Experts of a small language model: 64 experts in each of 15 layers.
Below are experts of layer 2 (counted from 0) of a mixture-of-experts language model. Rows are named router (the router's row for the expert), gate (a neuron's input weights, with its number), up (a neuron's input weights, with its number) and show model dimensions 0-127. Each number is 50 + 10 x the weight over its row's rms, rounded and kept within 0 to 99.
After each expert's rows: "mostly gets" lists some tokens that are sent to it at least half of the time. This comes from a sample of Wikipedia text that the model never trained on.

# expert 47
router:25 42 62 45 58 25 44 46 59 63 35 44 60 62 39 51 51 51 42 56 59 52 54 61 61 43 59 59 48 42 46 38 56 44 54 43 59 65 38 51 37 61 70 37 61 43 46 52 40 40 42 50 50 64 35 58 62 34 46 59 46 68 43 30 40 54 50 47 48 42 37 43 40 48 38 61 49 44 62 66 40 38 40 50 52 60 56 48 57 50 40 59 60 57 38 46 53 41 30 58 62 43 40 58 31 51 36 52 44 46 39 56 50 30 54 47 40 49 52 41 37 62 32 46 47 36 63 63
gate2:46 67 61 41 42 56 59 44 55 58 67 69 46 44 44 67 55 45 66 64 53 47 33 57 43 60 46 54 47 44 54 41 69 57 33 54 40 63 48 35 33 56 37 43 58 55 37 54 57 71 42 53 45 62 40 36 38 60 60 55 42 41 54 57 53 49 51 26 37 44 35 37 50 37 48 41 55 51 52 46 34 34 41 69 42 56 51 62 40 43 46 62 40 47 51 50 44 57 64 31 46 54 29 42 39 52 35 60 51 48 53 54 40 38 51 60 51 39 42 57 35 62 55 37 51 42 44 46
up2:63 36 53 42 39 66 30 53 49 32 48 40 50 40 53 45 40 46 46 47 47 44 63 61 44 48 54 49 49 53 36 57 57 27 47 44 56 59 44 68 49 48 62 59 50 72 71 40 45 49 56 46 52 45 57 57 50 58 47 51 53 43 57 40 50 35 48 78 61 60 59 75 41 52 67 70 57 64 55 35 45 58 64 36 59 54 57 31 46 57 66 52 47 39 62 51 50 52 57 62 50 58 50 50 58 46 63 39 55 55 39 55 52 53 37 38 65 59 61 48 71 58 56 61 52 69 56 53
mostly gets: "High", "cont", "high", "contribu", "citiz", "viol"

# expert 63
router:40 34 36 30 54 35 49 27 62 36 43 53 56 54 44 41 44 34 46 66 59 57 54 45 58 38 43 55 54 56 53 43 56 40 55 58 49 52 58 42 41 54 48 50 52 60 38 65 51 38 54 39 44 58 51 53 78 52 43 65 48 64 55 33 40 33 42 61 38 48 27 49 45 50 47 72 50 44 52 60 42 49 42 66 75 51 47 54 55 61 38 57 46 43 36 52 39 55 43 52 54 40 42 71 45 45 61 45 39 55 44 49 50 29 48 58 49 53 57 57 40 53 36 26 44 49 61 58
gate1:38 52 70 64 59 60 63 55 36 62 49 74 39 52 58 70 49 57 57 41 48 39 67 57 57 51 50 40 63 44 38 28 44 54 59 61 50 38 50 72 37 54 51 40 57 66 51 66 53 60 47 57 52 56 36 68 51 43 42 56 52 51 37 25 59 44 43 61 33 51 50 53 49 53 65 55 37 46 51 54 56 28 59 55 40 54 49 42 56 43 49 61 41 47 54 41 57 36 54 69 64 42 48 49 40 36 55 31 64 54 46 46 53 51 42 55 48 47 40 46 57 48 55 36 53 55 65 37
up1:59 51 47 42 28 42 51 65 61 58 55 43 67 45 65 59 45 53 41 64 48 47 65 65 44 73 52 36 47 48 61 55 60 56 48 47 50 65 47 53 56 57 39 55 36 43 37 41 24 46 49 43 34 32 43 59 59 60 54 44 56 46 49 36 45 53 45 46 61 36 48 51 48 51 45 54 64 51 57 48 29 47 37 40 50 69 50 45 32 72 49 36 42 34 40 46 50 60 48 39 49 59 61 22 51 43 45 58 54 47 64 37 56 56 50 41 57 43 52 41 33 54 62 51 45 31 56 50
mostly gets: "ation", "tion", "ity", "ations", "ings", "tions"

# expert 60
router:48 37 65 46 55 31 51 50 48 50 26 38 65 54 40 48 51 42 41 58 56 48 51 67 66 47 47 51 45 48 42 55 67 45 60 47 53 69 38 51 42 64 59 36 55 39 45 69 45 44 59 42 54 61 34 62 46 41 58 62 47 68 42 35 37 49 49 49 53 34 39 35 39 48 47 51 55 59 57 55 48 36 25 58 43 52 50 48 46 64 34 64 70 53 51 52 63 54 31 61 63 51 50 59 41 46 41 60 54 62 40 51 45 45 47 34 40 57 55 52 38 66 43 43 47 46 67 69
gate4:51 71 56 45 55 53 45 50 54 58 64 19 52 34 52 46 62 52 28 47 35 57 53 47 48 48 58 39 54 43 49 42 48 56 56 53 70 31 53 61 46 55 47 54 42 45 55 52 57 63 62 34 39 51 48 63 62 51 72 61 50 59 58 41 45 60 33 62 31 64 66 42 35 47 48 56 62 60 47 64 50 58 60 65 59 45 51 51 48 63 49 56 56 43 62 47 43 44 69 40 59 65 58 42 64 56 41 44 60 39 34 53 66 39 61 55 42 66 45 56 42 45 50 38 61 64 48 49
up4:45 70 28 62 71 60 53 60 52 45 35 41 46 53 46 34 48 59 48 57 56 50 48 49 48 52 30 47 66 51 49 53 44 45 56 49 43 61 56 41 49 28 64 54 60 43 44 56 59 45 52 49 41 49 60 60 60 49 52 48 44 40 56 53 64 53 59 39 56 53 47 49 55 50 60 37 60 38 43 45 39 62 48 43 39 58 28 70 63 45 62 49 41 49 44 56 57 45 56 47 34 47 33 57 51 34 44 54 64 43 22 43 50 50 51 56 66 50 58 49 39 46 23 36 63 28 71 52
mostly gets: "This ", "home ", "coach", "title ", "role ", "national "

# expert 48
router:40 54 56 49 49 39 48 32 66 47 48 38 65 46 57 55 37 38 42 51 59 56 79 60 52 44 52 40 49 46 55 51 45 34 60 52 51 71 47 53 52 51 55 25 50 43 35 60 41 49 46 55 47 56 40 77 49 52 54 65 46 55 58 56 42 45 43 54 43 50 47 45 38 43 43 53 46 64 52 54 48 50 56 63 61 54 47 47 63 76 45 62 43 64 53 44 60 54 56 65 65 38 49 45 41 63 42 46 54 67 48 27 42 30 43 41 41 63 51 38 36 54 44 22 41 43 49 55
gate2:50 61 46 46 65 64 41 30 42 50 54 61 38 53 48 47 42 43 55 55 42 48 71 38 50 46 45 67 62 64 72 42 53 33 24 55 50 51 41 52 45 59 55 44 48 48 55 59 24 55 66 67 40 51 48 73 43 37 64 47 62 54 66 65 62 51 60 63 60 52 44 67 35 56 35 56 48 56 61 58 38 43 63 53 41 64 46 41 47 55 45 59 59 56 51 52 50 45 56 63 52 50 55 48 54 57 35 35 38 51 65 32 44 62 46 55 46 39 55 52 39 41 49 41 47 43 55 64
up2:65 49 46 50 58 45 28 40 59 49 61 48 53 55 43 56 66 58 52 56 51 45 40 45 63 44 43 35 56 42 42 57 49 50 76 69 52 40 67 45 43 41 71 54 55 57 59 50 53 51 53 54 52 46 63 45 50 73 43 59 39 32 47 69 43 58 40 43 45 53 34 60 40 32 61 51 61 41 66 43 49 50 49 55 37 48 42 71 41 43 64 35 48 58 44 53 59 49 51 41 58 65 44 57 56 51 63 58 53 76 66 57 72 66 44 33 47 53 52 46 52 36 48 39 48 53 61 46
mostly gets: "ating ", "used ", "ting ", "played ", "served ", "ing "

# expert 32
router:24 57 42 53 53 41 43 43 73 44 45 37 53 53 53 48 42 31 54 53 57 64 53 62 40 54 53 61 45 51 65 31 61 47 51 54 62 69 52 40 45 60 46 49 55 58 37 56 44 58 52 52 37 41 51 52 77 39 41 56 40 55 57 51 43 37 52 70 43 46 38 39 59 22 45 52 50 35 43 51 54 51 29 61 61 50 62 36 47 49 52 51 58 59 34 37 49 53 45 50 60 57 51 62 53 55 57 50 49 63 51 47 55 30 39 44 53 61 42 37 32 58 43 35 59 42 66 64
gate2:59 62 47 46 57 50 36 77 58 61 47 56 49 39 49 58 48 52 44 53 58 63 53 34 34 50 60 53 54 48 68 42 60 37 57 51 66 66 38 39 64 55 44 56 71 47 44 57 69 44 56 45 43 40 58 65 58 43 48 71 49 52 57 35 55 40 53 44 63 37 59 49 70 62 33 52 53 57 52 44 40 50 62 50 58 53 53 55 47 57 73 61 39 52 65 50 51 54 38 36 41 53 52 71 39 40 42 52 51 58 39 57 64 53 50 48 54 51 52 29 32 38 56 28 39 49 52 46
up2:60 54 61 51 51 32 45 56 43 58 31 61 46 37 51 59 67 46 32 50 67 50 51 36 55 55 27 61 32 44 59 63 56 41 60 52 44 35 42 38 44 39 50 55 46 53 52 63 57 56 59 59 48 41 45 48 54 50 31 43 51 42 42 47 48 51 49 29 54 59 53 47 55 54 52 43 56 51 53 44 46 61 48 57 47 34 66 86 43 51 70 57 49 38 46 58 40 56 48 53 58 39 27 57 64 51 45 39 49 70 46 62 36 56 55 51 55 59 37 51 40 68 32 47 44 66 42 52
mostly gets: "′", "″", "ated", "ator", "field", "°"

# expert 18
router:38 56 43 49 47 35 37 37 56 45 36 49 55 54 51 45 43 28 51 54 58 47 56 59 56 40 41 59 42 43 38 49 47 39 62 48 58 49 46 36 49 59 68 29 67 39 37 64 43 32 51 51 50 41 47 55 53 44 54 59 44 51 49 39 40 49 40 62 32 26 42 46 43 39 47 53 61 40 65 62 25 54 40 69 52 46 55 37 61 51 49 61 49 62 56 41 54 66 47 52 66 33 45 62 42 61 48 53 42 60 41 43 59 31 38 45 41 73 46 44 35 44 44 55 62 36 54 51
gate1:55 60 50 51 51 45 45 49 59 48 66 50 43 63 54 56 56 50 44 53 53 51 53 57 51 46 47 59 34 47 74 33 41 61 71 47 36 68 40 46 50 44 56 45 42 48 45 63 50 43 63 50 32 43 54 67 54 54 44 64 54 51 38 59 38 49 60 54 74 48 47 42 42 30 31 63 60 35 23 40 39 49 51 50 56 54 55 35 43 49 55 49 43 63 37 55 49 63 39 43 51 51 58 50 41 42 49 45 48 40 23 38 46 31 49 63 53 33 61 58 49 53 42 77 55 58 53 41
up1:54 61 46 61 50 56 42 50 63 44 61 46 48 55 30 57 47 38 51 67 49 59 45 56 48 61 57 61 42 48 77 39 36 50 64 61 47 53 34 62 48 54 61 51 47 37 57 53 53 42 65 49 32 74 59 79 44 44 62 50 43 44 53 62 36 68 45 49 65 53 45 44 50 41 37 55 45 43 36 36 55 46 48 53 45 52 49 47 43 59 54 46 51 64 44 62 33 50 51 44 46 58 67 53 41 46 51 44 41 37 32 31 51 32 47 49 61 29 52 71 39 46 41 65 50 47 52 39
mostly gets: ". ", "). ", ").", "\". ", ".\"", ".\" "

# expert 45
router:36 50 40 37 63 46 53 37 61 32 38 26 48 60 43 48 50 41 41 51 49 50 52 53 68 40 48 40 36 51 36 37 56 47 49 48 61 55 41 47 33 53 61 36 51 37 39 52 35 44 55 49 50 47 44 57 74 50 55 61 48 50 51 45 45 44 48 61 51 36 37 33 56 51 42 55 66 43 72 58 37 32 34 51 47 50 56 51 52 51 42 58 45 64 49 47 57 68 28 59 63 47 42 66 43 55 33 62 36 59 32 48 60 39 44 38 31 61 51 52 34 49 44 50 42 38 50 60
gate4:37 55 56 47 53 61 68 26 36 31 46 32 42 42 43 32 46 44 29 48 41 52 38 51 52 53 60 54 55 33 54 45 57 45 46 49 73 45 46 48 60 47 58 37 35 55 47 43 57 54 48 61 70 46 50 58 65 69 47 58 41 56 34 36 40 43 51 63 58 47 59 73 43 59 44 51 56 52 79 40 61 69 43 30 54 46 58 50 47 43 61 51 58 57 62 45 51 32 39 57 66 42 45 56 47 58 49 55 52 57 42 38 44 57 33 53 38 61 51 55 51 38 44 48 55 54 48 49
up4:26 56 63 41 46 37 60 34 36 35 40 46 48 42 43 51 50 50 38 48 39 50 41 41 46 61 70 40 49 37 55 58 61 33 52 35 76 50 43 46 55 36 62 42 44 55 48 41 57 55 46 57 64 43 37 56 70 56 45 57 35 37 38 50 48 37 52 70 55 61 44 60 39 53 44 63 42 60 68 58 69 68 42 43 47 50 56 49 51 36 50 51 40 58 55 48 48 42 31 59 60 45 52 57 41 60 47 68 57 64 57 50 51 51 29 55 31 54 60 57 51 36 52 54 56 48 51 62
mostly gets: "\n\n", "\n", "). ", "\n  ", "\". ", "The "

# expert 15
router:26 47 41 40 38 29 55 31 71 46 42 50 56 55 50 44 46 47 46 45 47 47 58 44 56 53 52 63 53 40 35 48 61 29 60 46 48 56 56 42 39 48 59 59 54 53 50 55 38 52 46 62 52 65 50 59 61 57 55 46 53 58 68 50 51 47 40 61 41 40 31 40 51 50 54 77 49 62 42 58 45 42 48 69 58 56 61 46 46 48 44 55 55 52 40 55 59 50 54 75 66 48 51 67 63 59 45 52 34 53 50 43 65 50 45 51 56 79 62 38 30 51 27 57 47 42 60 57
gate4:58 59 72 54 46 50 46 46 48 51 49 55 63 43 37 46 60 43 52 47 23 42 44 48 47 54 58 43 72 48 45 34 62 47 52 47 49 47 56 64 40 46 64 35 53 43 47 36 57 55 44 53 65 53 59 48 44 38 57 57 55 47 44 31 64 70 41 63 32 44 50 55 44 69 48 61 48 55 54 70 49 51 76 47 38 41 52 64 43 63 33 55 59 59 49 50 42 47 53 43 59 53 54 54 54 46 41 49 68 50 38 35 55 56 47 65 53 70 27 47 65 54 62 64 49 46 73 50
up4:39 58 59 55 48 36 44 36 52 41 49 68 56 56 53 38 41 47 62 54 51 50 46 42 54 60 39 30 71 60 47 43 37 42 56 64 57 51 59 61 60 51 50 52 61 59 44 46 48 49 38 46 75 46 73 44 57 33 60 62 43 51 47 45 55 48 59 44 50 43 44 54 29 55 61 58 52 55 39 59 38 48 53 65 47 48 66 71 36 61 50 64 52 37 63 42 44 58 64 41 49 45 57 82 51 31 48 66 57 41 70 55 47 57 50 57 50 43 49 37 60 45 71 54 47 47 57 50
mostly gets: "e", "a", "ie", "ff", "ard", "ina"

# expert 27
router:41 45 50 44 52 46 56 53 54 51 38 47 51 55 40 37 39 49 43 57 53 49 61 42 65 32 56 42 63 43 40 47 57 37 47 57 45 59 33 54 42 57 57 40 45 40 34 59 48 34 50 45 55 65 41 58 43 56 58 68 45 55 50 37 47 38 55 71 51 41 38 63 37 51 53 61 50 66 62 51 52 35 38 69 57 58 66 36 51 63 57 55 51 60 44 45 61 46 43 62 67 37 49 65 47 69 51 48 33 49 44 50 52 35 35 33 36 66 45 40 44 67 42 35 59 36 50 75
gate1:55 43 67 63 58 71 60 42 57 51 57 48 48 48 60 48 55 59 60 46 38 30 61 44 51 39 53 45 74 60 50 60 48 23 59 46 51 65 44 58 35 48 41 54 46 52 40 48 53 51 70 39 42 52 46 43 48 60 40 59 43 48 43 39 61 60 35 52 23 40 48 57 61 59 31 49 44 55 52 41 35 28 54 65 45 46 43 59 51 61 59 68 35 59 59 45 57 40 52 50 36 41 45 55 53 58 39 48 52 50 41 52 47 50 51 57 31 62 52 39 39 62 44 39 69 65 61 60
up1:34 38 39 42 42 54 53 57 55 57 51 41 26 63 38 57 45 31 41 56 44 60 53 66 60 63 60 62 41 54 51 33 43 48 40 64 58 50 61 22 48 56 51 61 35 63 24 32 34 60 60 55 38 55 39 57 63 51 56 53 42 62 65 56 38 49 61 47 52 47 59 57 56 41 47 55 33 62 36 45 45 54 54 58 50 48 42 62 35 56 51 45 58 38 47 49 47 55 67 50 39 49 43 54 45 53 65 63 61 42 66 30 54 49 58 55 50 42 44 43 56 35 60 48 50 44 57 36
mostly gets: "second ", "first ", "season", "nd ", "third ", "next "

# expert 3
router:44 51 55 47 56 49 45 36 50 51 36 39 55 59 51 50 45 39 54 44 58 55 63 60 63 58 55 46 44 53 41 48 49 56 70 42 53 62 44 59 39 45 67 38 46 45 48 51 27 27 47 58 48 43 32 67 65 56 36 59 61 54 58 29 46 37 43 69 43 45 39 44 50 33 38 59 60 50 59 55 30 45 47 62 58 58 45 35 58 64 34 56 70 46 39 52 63 53 49 54 71 39 47 39 43 60 40 49 60 63 56 40 55 49 46 38 43 53 50 40 24 56 48 39 49 54 44 64
gate3:48 55 61 49 58 52 59 47 68 51 41 45 47 54 42 50 44 38 41 58 54 60 64 39 42 59 66 57 50 60 52 56 36 35 62 56 53 67 40 48 54 40 43 46 37 68 60 47 56 59 33 63 57 53 63 50 61 42 58 50 72 48 47 49 42 47 53 52 55 56 36 57 38 38 50 46 65 56 65 31 45 41 41 61 50 61 44 43 31 55 54 45 45 64 48 51 56 29 56 45 37 44 59 71 37 64 34 61 31 64 51 58 59 55 34 33 43 45 68 56 44 51 25 42 44 49 61 45
up3:48 45 57 35 51 42 54 62 42 27 35 44 57 51 40 57 51 33 51 50 41 88 58 41 52 33 55 54 53 38 52 45 56 51 40 47 48 69 53 32 68 43 48 54 52 46 51 46 56 57 40 64 40 52 43 60 36 40 53 53 69 62 54 58 53 53 50 41 49 62 49 47 40 67 58 53 57 51 60 53 42 51 43 48 36 60 48 52 57 40 45 57 33 40 55 48 54 56 57 59 55 44 47 47 57 53 45 40 36 60 49 55 51 70 36 42 59 51 90 54 50 37 31 51 61 57 64 48
mostly gets: "ted ", "made ", "ated ", "released ", "used ", "held "

# expert 52
router:40 62 39 40 54 28 42 34 58 52 45 52 61 45 51 47 48 47 50 62 59 68 46 57 69 61 43 51 33 58 46 39 65 30 40 60 46 51 40 42 31 51 47 50 62 41 40 63 60 59 43 47 32 58 47 45 53 42 51 51 55 58 56 41 46 44 54 51 30 46 28 41 47 44 47 67 73 39 53 68 45 45 47 58 69 58 61 41 53 57 54 46 42 51 50 49 46 48 47 69 66 33 43 66 66 63 58 45 56 46 56 57 57 42 34 52 29 51 39 49 37 53 46 42 56 53 64 63
gate2:42 51 63 71 40 46 70 33 53 47 50 53 55 56 52 52 57 48 53 46 45 68 71 47 48 37 63 41 30 53 60 51 37 42 43 33 44 30 51 46 37 46 34 48 64 59 41 52 50 45 53 66 67 45 46 42 51 56 48 55 50 62 51 46 44 71 63 56 46 56 61 44 48 39 54 54 58 49 46 80 43 59 51 54 35 48 54 58 67 73 32 55 27 43 52 60 43 55 57 52 56 53 51 55 50 45 39 45 38 41 31 52 51 42 44 50 61 54 61 48 45 58 38 47 48 48 76 45
up2:62 40 40 54 57 58 54 52 49 55 48 41 43 56 62 59 43 35 60 52 42 34 29 75 66 43 37 39 40 43 62 49 49 63 60 60 59 60 51 49 50 50 52 53 60 52 67 48 40 58 56 50 60 46 47 43 48 49 34 54 54 36 34 32 57 47 35 25 26 39 63 49 38 35 64 42 61 41 61 50 42 55 50 57 32 26 54 53 54 61 66 59 51 37 41 59 49 53 48 36 53 37 58 51 39 42 41 49 61 56 50 40 50 41 30 47 47 44 63 42 50 46 45 53 47 55 36 57
mostly gets: "Ab", "School", "Tur", "ail", "tur", "Racing "

# expert 38
router:50 49 61 43 65 32 62 38 53 49 34 24 64 45 57 32 53 42 42 49 67 50 54 45 59 53 38 44 56 44 45 55 59 59 59 38 60 67 35 55 37 51 51 49 68 46 36 67 34 45 46 65 49 50 32 64 56 38 43 59 46 62 51 35 48 38 36 61 59 41 47 47 45 53 44 49 48 50 51 59 37 50 33 38 63 62 56 44 50 55 47 42 66 51 48 34 57 47 33 42 58 51 52 70 30 56 39 45 35 43 33 47 48 44 41 44 29 55 46 44 32 51 46 43 54 49 53 56
gate11:60 58 52 49 41 47 39 68 54 58 49 42 50 32 57 45 62 34 53 62 53 56 40 49 48 76 61 52 46 54 53 37 55 33 60 33 61 51 50 51 61 53 53 49 35 41 52 39 29 51 51 51 63 50 60 58 50 57 47 62 54 46 72 41 60 34 61 53 50 42 43 63 54 45 64 43 57 64 40 48 39 59 32 27 52 74 56 40 32 44 43 28 58 49 61 42 47 43 41 43 64 56 48 67 52 51 50 37 28 54 54 49 56 42 40 63 48 54 41 47 43 48 44 41 65 52 43 37
up11:59 28 55 47 34 55 49 45 68 61 39 45 57 57 45 45 56 31 39 53 46 39 51 46 37 43 28 66 50 49 55 43 50 55 46 56 33 64 55 36 42 40 38 38 44 35 46 55 49 66 47 47 38 58 54 60 43 65 38 46 50 41 54 58 53 58 59 54 68 45 51 37 51 43 49 50 53 40 40 34 60 46 51 37 46 54 52 56 61 40 47 39 54 64 47 62 46 47 48 42 66 67 63 54 51 39 63 27 58 32 47 48 71 32 51 37 45 42 61 51 30 56 29 62 50 43 49 36
mostly gets: "Sy", "year", "Met", "South ", "Pet", "00 "

# expert 53
router:50 48 41 52 57 34 52 46 66 44 44 40 58 67 29 38 27 45 40 56 61 50 51 39 53 52 43 58 49 58 45 64 69 30 61 46 51 67 42 49 32 63 48 50 63 43 53 57 34 50 48 60 39 74 37 59 54 52 43 40 38 63 51 35 36 43 45 65 38 38 40 50 44 41 53 61 59 45 61 52 45 32 35 57 42 54 61 40 49 63 46 59 45 48 33 34 51 56 45 55 42 58 52 51 33 44 58 64 34 62 61 44 39 47 41 57 31 52 53 39 48 47 36 50 39 46 52 53
gate3:29 32 66 43 54 52 26 53 45 35 54 55 51 45 58 57 44 50 43 56 41 40 60 63 46 59 44 32 34 55 32 50 50 34 42 52 52 37 50 42 63 55 37 53 35 63 66 62 55 37 56 46 54 53 31 70 55 38 44 48 56 39 57 62 35 52 57 43 36 55 47 60 39 52 62 68 42 49 56 45 59 62 50 53 60 33 54 64 64 53 40 52 65 43 35 58 66 63 62 35 35 43 55 57 59 36 44 54 45 59 56 54 51 46 43 44 45 62 57 33 55 48 30 53 52 45 53 53
up3:40 50 58 59 58 60 66 43 40 56 57 54 42 58 51 57 66 47 42 36 58 51 54 72 54 46 58 37 36 45 51 70 39 43 51 28 46 61 39 35 53 44 51 50 44 58 58 36 39 60 55 49 56 42 55 51 46 59 69 56 73 35 36 50 53 43 54 37 60 49 41 56 44 36 30 56 54 44 49 36 47 47 59 52 64 46 48 50 40 53 42 57 43 69 53 80 50 60 47 60 48 54 47 42 60 48 48 46 65 38 47 32 34 43 51 33 54 52 51 35 46 50 30 52 46 67 51 29
mostly gets: "which ", "that ", "who ", "when ", "where ", "At "

# expert 57
router:38 44 55 40 61 42 50 36 52 54 27 44 66 51 32 38 57 48 46 64 56 54 66 47 62 45 48 43 44 40 57 45 56 36 62 56 46 57 54 53 30 54 45 30 55 44 30 66 49 44 40 57 42 46 24 61 53 31 51 59 33 55 64 40 33 44 41 46 28 52 50 46 40 27 47 54 48 42 66 57 44 58 54 48 45 44 48 52 71 52 40 56 60 67 46 51 49 36 46 53 56 46 48 52 34 67 45 59 52 51 51 40 45 53 47 39 49 68 48 37 39 53 51 43 45 47 66 69
gate1:36 61 45 41 47 63 54 46 53 51 53 41 55 36 38 42 27 56 57 34 41 51 56 52 57 57 52 53 44 27 55 49 44 49 51 61 43 34 48 40 62 68 49 52 64 41 43 49 61 51 44 50 55 66 45 56 40 26 61 50 28 58 49 53 43 30 50 50 38 53 45 38 59 45 47 47 37 41 23 37 56 49 50 29 57 73 45 63 58 55 53 47 76 39 53 56 56 38 57 56 56 31 62 55 58 55 51 40 70 48 60 41 34 43 35 48 51 42 48 41 46 45 58 55 52 55 52 57
up1:43 44 61 66 45 45 45 49 70 48 66 67 51 55 62 57 29 56 65 36 40 62 60 46 70 67 60 56 48 49 62 78 62 43 39 59 49 53 41 51 54 52 40 53 42 34 38 61 63 49 50 53 58 41 48 48 46 44 37 46 63 52 54 59 51 60 46 56 44 47 48 44 38 58 28 60 45 43 65 74 45 62 51 58 57 55 46 32 50 46 61 49 61 49 66 59 52 50 47 39 51 41 47 48 49 54 41 67 54 49 31 30 40 27 38 50 48 45 36 43 54 60 56 41 50 56 61 55
mostly gets: "along ", "home ", "Total", "sq ", "together ", "Goals "

# expert 43
router:37 37 56 45 50 57 58 29 65 34 33 40 57 56 46 36 39 31 47 49 69 49 60 44 70 48 45 45 51 47 58 39 56 55 57 57 61 68 49 54 54 52 46 42 43 36 48 64 32 46 47 40 47 60 46 50 63 62 36 55 45 56 67 46 53 30 37 47 44 49 26 52 42 44 40 74 49 46 55 63 50 46 47 59 58 54 56 44 47 69 46 67 40 64 42 57 58 52 24 59 52 42 44 73 45 66 37 51 61 42 52 50 51 42 50 47 38 56 54 42 42 58 43 38 56 56 50 61
gate0:39 40 53 46 44 51 60 55 50 44 57 68 64 60 60 57 49 60 51 48 63 60 52 43 48 53 58 51 54 51 53 49 49 49 56 41 64 58 33 66 66 47 51 27 58 51 50 67 45 58 64 45 46 53 49 42 55 49 51 42 43 66 55 39 75 57 31 61 41 39 33 57 64 45 45 51 60 44 39 51 62 34 54 56 47 48 45 46 59 70 82 56 61 45 65 47 37 41 48 57 69 43 47 53 44 59 74 58 33 65 33 61 34 50 37 44 44 60 47 48 52 47 59 55 51 54 44 62
up0:71 36 52 55 59 35 57 49 69 53 60 55 40 57 60 53 49 52 43 54 60 50 44 55 52 43 41 56 58 36 60 33 60 65 44 50 54 53 46 55 73 47 56 57 56 47 49 36 53 65 59 42 47 43 70 52 49 34 44 26 50 56 52 53 51 53 41 61 41 53 67 66 58 44 58 68 39 33 53 50 64 59 56 58 51 45 51 42 66 34 49 42 49 64 46 62 57 50 41 48 63 66 55 57 58 51 57 59 40 60 54 48 26 45 37 53 39 66 59 59 25 67 65 47 60 52 47 34
mostly gets: "2", "years", "ations", "tions", "ents", "also"

# expert 19
router:39 55 42 47 59 39 50 46 57 54 25 23 65 53 44 33 54 47 52 65 63 56 52 53 53 48 48 43 31 37 50 55 41 51 46 54 65 49 46 62 40 47 69 33 56 48 36 48 48 50 50 64 40 58 49 48 44 39 51 53 51 53 60 42 43 49 28 52 53 48 41 36 33 46 56 69 49 35 63 57 34 51 43 57 57 58 57 48 69 58 34 60 55 59 36 39 68 65 48 59 57 44 40 66 42 57 52 55 46 40 40 28 62 42 44 50 55 62 49 46 34 59 52 33 34 40 56 56
gate1:53 61 44 53 54 67 38 25 54 48 56 46 59 41 43 48 30 45 53 58 49 46 46 43 58 58 50 54 70 61 62 41 25 56 57 52 35 42 56 47 52 51 57 39 62 70 39 65 43 39 46 50 68 52 57 44 51 25 57 58 35 44 63 47 43 40 46 56 58 54 54 47 52 60 72 43 51 33 41 36 55 45 52 59 60 67 50 44 54 58 58 25 69 37 33 47 51 32 49 48 50 37 59 63 45 65 48 48 65 48 53 56 51 49 39 50 38 47 66 54 50 51 52 49 48 61 64 41
up1:57 58 49 50 68 57 33 37 48 53 44 38 45 49 72 53 47 53 32 60 45 53 47 44 64 40 47 49 59 66 50 59 48 55 52 46 58 45 39 50 66 46 46 52 59 52 54 53 42 42 45 57 64 29 85 30 49 30 51 49 46 66 60 42 47 66 38 51 59 50 52 54 44 56 52 46 53 70 43 50 44 54 41 52 44 53 39 51 44 59 48 22 60 55 63 41 60 46 77 45 64 38 58 52 47 50 23 63 64 40 48 46 59 57 51 59 57 38 63 45 47 48 49 55 58 52 64 53
mostly gets: "No", "Votes ", "Total ", "Title ", "Gen", "John "

# expert 9
router:43 50 39 30 56 47 44 40 63 34 27 31 58 50 50 45 47 39 44 51 52 59 60 59 47 54 38 46 53 47 42 36 54 38 75 50 60 47 62 37 54 51 59 55 68 45 49 63 36 39 48 44 52 55 34 44 77 31 30 62 51 59 47 36 56 22 40 46 43 32 44 30 35 42 53 61 72 51 42 52 40 46 49 56 68 56 56 37 50 51 39 41 43 43 50 55 45 67 36 56 52 39 44 66 53 48 45 41 57 51 50 42 49 56 47 42 51 48 60 53 57 50 45 46 47 45 57 55
gate1:56 61 60 29 41 32 53 18 50 56 46 45 48 49 41 55 46 46 35 40 44 44 49 37 54 41 64 45 58 58 53 42 64 50 54 56 39 49 40 58 59 47 62 59 60 61 41 54 47 44 43 56 64 54 34 46 52 49 45 52 41 41 55 58 51 45 59 40 55 51 64 57 36 30 44 60 68 57 52 53 47 50 58 42 61 72 32 43 61 40 68 48 38 60 44 56 56 42 38 65 66 54 42 57 34 55 65 34 67 46 32 49 34 45 47 44 49 48 37 75 59 49 64 58 49 50 46 54
up1:35 51 22 43 56 57 53 58 70 50 59 39 56 67 38 43 41 39 32 66 54 44 54 54 66 38 42 54 53 24 46 57 51 59 52 56 64 58 61 51 52 48 56 55 49 36 45 53 56 58 43 46 47 35 64 55 40 63 48 37 50 35 50 32 46 44 53 65 53 53 80 60 67 60 51 42 46 46 54 62 40 53 43 52 38 40 49 47 43 44 52 55 41 50 67 31 64 55 67 44 47 48 55 61 41 49 54 57 34 52 61 54 48 57 63 45 57 62 48 45 64 40 52 75 48 54 45 42
mostly gets: ":", ")", "\".", "onia", "ć", "idae"